From a checkpoint of a small mixture-of-experts model trained on Wikipedia.
Size: 14 layers, vocabulary 2144, 42.9M parameters.
Experts: 64 experts in each of 14 layers, a softmax router.
Training: a variant of Muon for the experts, 506M tokens, 3279 steps.
Below are experts of layer 7 (counted from 0) of a mixture-of-experts language model. Rows are named router (the router's row for the expert), down (a neuron's output weights, with its number) and show model dimensions 0-223. Each number is 500 + 50 x the weight over its row's rms, rounded and kept within 0 to 999. Numbers have three digits each.
Before each expert's rows: a language model's description of what the expert responds to. This comes from a sample of Wikipedia text that the model never trained on.

# expert 21
What it handles: Sentence-initial Th pieces like Th-at, Th-us, Th-ough, modal and auxiliary verbs like would, can, have, and capitals opening place names.
router:502472471581603538529450462486446511445462457528509453464462605532443547539459560441409623552552498417537464517387589611521563433552496465519519422508448505489492560561443560602374531561547479468467470541593496553459438469403476473500454485464546531520557404565459501431495454511505492437485491440539544529479385474479553437484541445465444478500620485536484508506489473511567511553473486471534548564502486439483560510473544554563531563460495538430513435501499482591456444553515529567540437491588499491484474442495530539623455522458432570480516453538470470415489567444464488575529523552505473514400499479424414432455528596499498515493446522487449457384471446509460477515501
down2:516510512509482529524476391498426425451547548520474457548530478486600529453549461531523464455557525494547486487522459548465511487488470529479539507376421472520553509374531438437512440506532558469421424576503508568525464506422556517388558520460444437511376547535532499543498506524515494509539478503537484430562395514517471526472403491544418538537614485595523470554483557438563442524555464475506474540492573398517529437497486463451473510402490587546490509551568473461518380400521490497584554494572438503480514523500462387482489555521510464491397519581499596561473480490475444453510585548515597526560353442565496505502485455554464526471452496499500450631501488440518515507482
down3:477427635351528564472486494499443445559443537483592537500584482508540386510559391515470494463502529545410539545463506510419539467524529460565458508514536536474494549483534453496478474547502593493558540584459417486597467405504457542493413484532488535451492580559508454493514568420470481457486519490556493495501511618506452451461518558492491451568502540465594503524430528488400404529438597501534481465542475502446500405603414387555544441531546526485481501457494605498468514435582473426459571442461534506478529602410525534459507524531427531502458506492422456583502445519478476470542463487434539464554447444501439560456520401560491504528524525420481489552453493531518488515453
down4:519496569606493479453506588475525500448551537416549593428558553465516567528460409519435503577474533582569550524575575512477564544425509455490438559533474467446541437508679576490527398506546520516515512519472460488555403512470605479634455548545601513476562484420460530522547434485489446589491529515510504465475454476536505528586491488528491536503434509519482430539479531470532455493525493570469469360544433518494550545485549395515395550517477548476507568489368522510491510447488548499492546452503498449525521590482450403462531546535475526498486464471546429525562538451539507469502403508529533442436497469456441494453499441414554482455491487544519481560445441481555391523492
down5:524578492454542554445442503578508527537453545480500461430528456524474463630534492556487556508538490510535476466448497506538501461487474491544490502552525445519516496562521509561506517596431298588535492502482527483468609455532517490580443513545516527496503435539458486490550543549327486617549524543534527502476506465441483580461594493435436499455523558478442523409465582452537510450565506573460485496489632558486533590513470552476497425445523511471503468501481567424550521440495453435486490475470477441452443342503477502479483502541524459433522559558453528452475432449572471465410536469437549560529532522441565645514539544441547504515428516478566547524541505588488477520499
down6:509601545507478590485465530394593500529475485528449451470490498453497482480493488501525571535478486535521477485587481591596547515508518519477474372404467396607570408500494515456553485538401525513556456572536602499596484493483548498485365523456558487506467348534550494490515433413459507494478434564361507476443554455471456420481493460515571576462501468505485477516516536419505513592471456407434507519566500518530547509543558512437486482551518462488482547459481579551502519530513447534528522526518417496501561545529526598574440436526546487532545474617523513519480434503480569585526394465547491537599466544511622507540531561495533500429462520483504419508530516509542533481474
down7:560456457429553531535531583488507490565482442551520475479522572441514497406459573461520551455440581471482539507470526422520466443485520476489508460404466424562444392487548403521540514410468582520454604562501489513454508545476474537450564467499449494522487557409441548565527500457483538555506444524509426495547529533466502419508518508483532472436591434561494430437513511413435402519478469536515520444462490416424508474476498492524501495559598540490424439466499466537507404503535542507454489489444517493427425473497545484595452470420496579536414395508509547487456558518524487465538502492519381357563482491538607548415518463497502446528493524468590464539516434346527561484581
down8:543545576457548523475500600498525501509457493464456557503496486471572511655544484404545502444584534470584528534538463562596518519588495496587614463464484457481518458475504431475483502515535474599584542460535534405549548480446489462465488437503518506509457477439474505551507509418550540551561433436475467563560453520551530655534538528562462396504402541516563456488522518547503574545538457429499531454392523488533477491482479540531522447536492442532518464432418425290521395528534529512522472505530532561579535525449498531557505519535502479551474391520634492469556566530537451479536488416537403439530498545489480491478503487482455501454477531528545527472551535499507542469530
down9:469466483505549444509536488392589549543474452574427466423471540439556437536566531437490463517545470526543503501490506523477465437441537521492527404506497400523453509400463418543492407436452407471449436471584460423443476423333493401528557550499499457470572567547543533484470534475454541556410482474570459573570472509486498524444548506513580415520528566505464513529511566566507558585485546508430557444439515563395504477515526537526498516477439394527507462536444524501467533495519475435567420427531484540505557476463485614500501539522577367476371493542436511485498532497488450573464553489538585489454398476518512499522477468548541434541481529470499521580475542524561525473506
down10:452515477519437487481476494589451500544443439532432470621472444502448545638404513493458402535514439523552469479502409534525531471500500493437545471487513528443497487435535565481444538469535561546469493553598489460417446536486508534517372515490527442392490554474477531505500491586449452494508474502514512550606573560481462475443481535481610495473491425517555505557483520414528520585502521457454459510520598568496587510589553402509531506409581485477529537502607614517552483525488557475476414483520516533478445500411512514528472543558458548633414463576450504471485490529565541572556507540520506489534551518569422487410533522505407549479506560595487523508508423422425477498545
down11:470491527451607451589513525534485510540469477531523570558496483526500465448610418416460488517468529487466489476544441479478480480576529555547460426491439447514431546558588420439516590525476464473635448491439540492533450514523449540602496592522546515495487592474494464494555487504370483540558417572593484515490583459478479590571548576546507468572531497513548523513413479482448479439466475522525527576529483540370500581546510496444484479494430530446528584468465449452431429405426390386499500514467532472474525409505496525502440517481501491454541528497482513491538608510499463466380483501531426458535427548440513420473554492428516494509426503568569531585544452451519537477533
down12:473508416542517506396475598493521458487478478461391575510473464562481626552490458429557523533545545430476538511442476442453538588461455400511519541484479561557458532395486498571524401553477511436469511549472498520576546471596424395484504486538467543485539571535468582487561542476546481478463489447508375549474506496508605484510507538544536560586482437472482482525510508503582520522529461527523520403478514526492472541548567586492533540469562532490493412518493420460435506495496553486606455533535459403516497468535503484525427496474507447482464524480480460412443423562471556517467539419493520516497450432455519481467582320486597597608546503507536456528518613531516527495549
down13:499524461565590425451477431586410513510476567540548548467494452461486483477504563492495511507570453421549606497446470595530485512423476446557487430541513468475551559507524534471378574500475502518480492431541575471448560506430561470496554515515583605425601498509428464555474471502547475463600464494413529488502455451455490525426558503464484464484472496471411450517511434521549451468577565489506454547557567476513440470491469618486489513466495580465548500563491525518575437518533574401496488500511333510532528496436536488528530472576530556499488532570558494516395498587575412543425525475464513524509520462469415491462455530560563479593486546480596416449616550501561481477485
down14:548458565538508514502515519429536585505449539417386566599548499471443430566458493558443460431521529570475496497481511489598399397520513588395422578556438416507491561437461440448537451490459448537513556472537423476512540482523542506446546443452396524433509500458591559429485540530470461427492533535524556441479408461562494498497491488542450508541550571527522515460574503474562482492544389569500449463499546458479527520505472484462474446505416492421515425579426460497519492488543500590483421575465458421564496527571566462508558491481522539526624493541470511504520559488523481473525437489485527504444472548494560586496471560511578452459490485537403351621516431477507482501492
down15:497521571401498543523515484425500408527533488561572556411593558521459449534458621381431571538444460469443479523467555502545460474468528453450517563456542413514541564528463471502478571502476452479517511524463460481540463486484430592501537569563477416477443550518529479403461492477460492506507482478555487534558480522530410575493532505435435424478567471515436475520513443413508509484492556425509519481454547481561557432558606522523535546414556500448477489560518459479531460556386429554514503466480475506627488446603421489554400612556503545451578520486577417481486469556529518467427477503396625493543460533535527522453467502554500517518477391572544513574500508518467551515545
down16:495561477608491489470604526554590521485490423524537521534425626525488469490533478575471471608573449473456511455408435477449508509470520459518505502462357523446531482504454519536468531566533467468545484476439480573430468501458443576458494556470499549540491448511465544568473494546554550493509518418561561547539540457435533482512570475430547554513542519445482453490523607511469475426437499547626504489522595528661443442433517520477510468613577428463530467482422498475445535416516455462508460500527441453434477491462478515463620498442398561634564472494497543539523443499510472489458422548529563499528510470521505476555433432491461490529423562530539483453484583478444512576453
down17:491532473515488507469443534421521509472442416483492517553510533566450531428520518488528449515501427464530601507612511506542553542596515537517487507428515505436471500462519502574623498411558477493554593509602369499456559459531448518481652432485505463472509554504474570516464479535494565481482388501436496520530539477551538492500436491448622464462465513522433388478570467479556525495361541472482547406523518444409545496529503510533610505467642490416483542487503527488334496591500497563503545487487504462545523501554456511416511445466487467421426455450563496470543518513500461474524453443485544558491497509513490503556487437550496550532479505470516494521543468434561355451503
down18:458591477470467640493605481516544483433490570506488463464557550589470481582441507510551474548485485519431591477458466468591528510532613538400559443584549523441388484526503485528385567539434470544553490483636537473524517510514507491500447569454465455500552484473447516469527546475488489429523492485455610444546540543582566464495541443446415493547569519473528459516572430500485491435406511478568472548471433565549479521478467503534479485452458482540532357472555484462455437451451587548562579449472558459554468540537481487442525467513441442490489539451533420432496489463500499470534458453477494522475575433497502370521457531461587390497550464482455494474437412492442521527530
down19:521456570487473593514463501509550515588582490542521476527484574542469566438523516488499486420476437475550490523477485445515433392544515468484393501492451493547388450481498592488509519454589415511500492503516452409573500469485499565399498471534501608512467467548528486551499518532550509556493507539499526551556497420516471430455413493502518569522478480512586510470391494514570438461458453495376585447446448481544478481509469468450586525506502470528520478545554377453487496462536549433463527599434503525568411424510553497479547556507557526480458484510516487578526490534506470635547503622573473512552428366432553506477412476485508528424436438560496571478457562506465466404406
down20:542575482509504559413522414503407551576566548513517597596478531458487540500499481429510420488513553560469590523560577544520546543504447509536476421393393486525562595522542517514557496676477482481490450504545582505479565447469457526501496510472545512532462542537460599544547576551472516473468491463436540570502479486534530493556546517547524473537537457471618502432423509511458461474512518494435467519466482468561593544442413472518506454429446499505491503478472581523530453535549469543509464475542524506428472401447523464511443507550517578471521439486411479413459503417506547563495458593477491478574534541441504579502441482403467462468505550478433366400530508632489438496506
down21:547504516447477471502465416499551463580490493446466527578533579526506518381511473465470460437486455456494528592539505475460477480484494446489517435575540395384503626491454407414497503521517495533501583513518457490492519463508497533519554498482533554520507508604447515435516524437470416531469477467575517540464470463496593487485521491497425452574505501560461475481464525549529555472539435539472516452526481400564438534465484624591462502515285559562510523544441498478522479477450520606437418449509462563429497519576514511585447403540557512594510555409472562500546535503486514430484553515524529391528465541480487458503414546545575520511536550489462453458541465466502509501640
down22:543513539544468454357510549478429483512443477507501526507513573488509546439411567452534442570513390461445486450501563502446536410513458502544452565463457573411473460577549550510417495513544469469515550581499360480584479497486454437526495541478465547494581394508556559600494469461518536522390540455541551579446466462483458468449465555573472340505386481506573437510464512487538492514476611600507511454481527489479565499478564483490461454460525492498433496495490538481531489513511467576477470371504509480499497442464545449398527447454551482507434459460486562517432482493574497427493454444565445519562481535509465560560483460603492453522563604491524473535469496414446510424517
down23:412480489442527554483543487440535546501514431467463539518491571500506524484534494510520509484548604454477517432471401486524519516527555545578508423488580584454513563584510446442465532577470478531494490535582424403514535449577482463552468528527557505565495452539547476507467457517475554466476490542550425522540508431530480532484489539574533480554551589383499438414540505450464496544541587527539541513443499495552502539495370506487470531455599528509492406550491541407604496635473525536418468540520492466492481500493497589435417477563523478524455367466633549533587426411441528469503438530550519541503536585508486470444495586462493534546499539512397543503437554612515554570470
down24:427458517415458433502441479576492540486491495525559543521532436401457477407481486462470438472557532417465433481581571462511552512502486418513526519555462568515533451476511534542493450547516524517527588502480536400390529513556483503570497416500502510512537491545461531537553439465576431514572502437448518588573466491502538572545471494578463530464520563517538568451439520591454489549453564560564428503429534470594534572479562522486587465423401453529455573483440568525549465510502467502499448479514575560503453446464560469500334485499557527476446599454535460512517458461488550337510519492413552545447461458531520536469450423533556533408478531547550438465532473434478553527572
down25:493455520468461438522502434532527510529426483522487462499467505505526620520520442534521407558637552448403523459580469486506498417505532550551458351620481539464502495522533503542533418549519469566557545501509521467438482506474513533537446543515560463557490552505504443495527407455501622561489494569429380466487493473544557504471475474566539533622426478463550529530422461499550494488493441424455534508514507456495448536625573480512434505494518445502546514502579502517579487488501532476592465482566522504456544468559472532450514559483500504575562585396490530528541502509514533481469423481482443612463544514407509494475441638514507543485508478456599559434651516404499512495518
down26:546489497510511414556497397502513504456503477443492483483511444537513440511458532477541510420474505496509616559515492550484458454470467569496466586492439574427553593482467557442524527532533429516419378593583597558482498421423580423509471527490522478442509543441473507531457506617484505503509466465446507585448575464574458489490524520447508502419454455554530530520480452434543566509510483487548479516431490648431562438530560434497617469471509470542487528519551565535572554438489427491405546534502518565461450423381519546518479492466480577525421529483491413446461430526532571510526465528485521519579449522425488518523498531527478576507418646472499452530418579574501495513462
down27:455518559546499487602437460573542476484572540518452463523514535540449467494602518495494540475491523598542460547447468542460389540486520513437499545611509485499526497563526516526554511500542592472502494583509431612503582429443518458483441416613570405467643489516466505453486567484533521494480581495503426542536457533566517438523436479503492540616567481434462531556521472506514538575514442406517383518570539514534474442453478520552549488502401444514496504500485498482435513506490430482494440458500461550538525448492587452548406443414520517549566397556465473463511466518523530429563528488482535586509456429493450479508503447440496472502432584526531429410410520497394558463412
down28:508505436469431573514437576595515472479525495520528481481492548513538534559460501436510489513519459568416532465413411417602472451515495495553386571503333534557493507469504480432518529446487498570522456535511483405455542422529492554504391539478500501485588507413555542448364495531481391513495436479459526497488562466458469472577635502508559453541479471429441452414444500502496528460548433528504531574469489519472482476536463528495496497415496496446530558585533553517558578502565509401468526547451553549445499542402477462537523448490460487509478556618564503502512495520473480580529523538430506629448473458482491494569463516513528558529446522457439421573527473506432398500580
down29:440547509520517487583522495553466489337451514540567549443606481450472516495496521575445407590501492442527483541473528492426434537475531480530490513466395479496594513427509458538598474468453514624552440484465487435524474374530464433487493467517582455469590528447581497435426524467520560597498488491418535519484502399498492487515504557524498558500415505471505434539481506497559489498484538412523557486543555527474469501506505447490479483485629570510500572595516469459528524517498568516438527511489490479477448533470539500555514401606469482438488400504529552467509611546489533576506471462522454557533571472526649612527465460614567453435449501547476497523451539496461531472570
down30:468485551574489508506429457493444528573500498494481522469509551554447509492505553513516516524478441460504477514461436596473494518567447454552503533569567525483580468483576457459529559486558544627493530493565541492538461462596492444464448348497431527433588461426473467520415593460595463519444504427475464513496435522412471488448555420546541457524465563438580470460459475535556458552492526394563509473540443544481472514459554513472549563651588504484582533444565487445558488379532399537436542547464471427446530485557521453459457399563468512500507520492485514416449454574490511519507508494460600479497494483529517575513560447470519497479475571469458524421427616566471536422506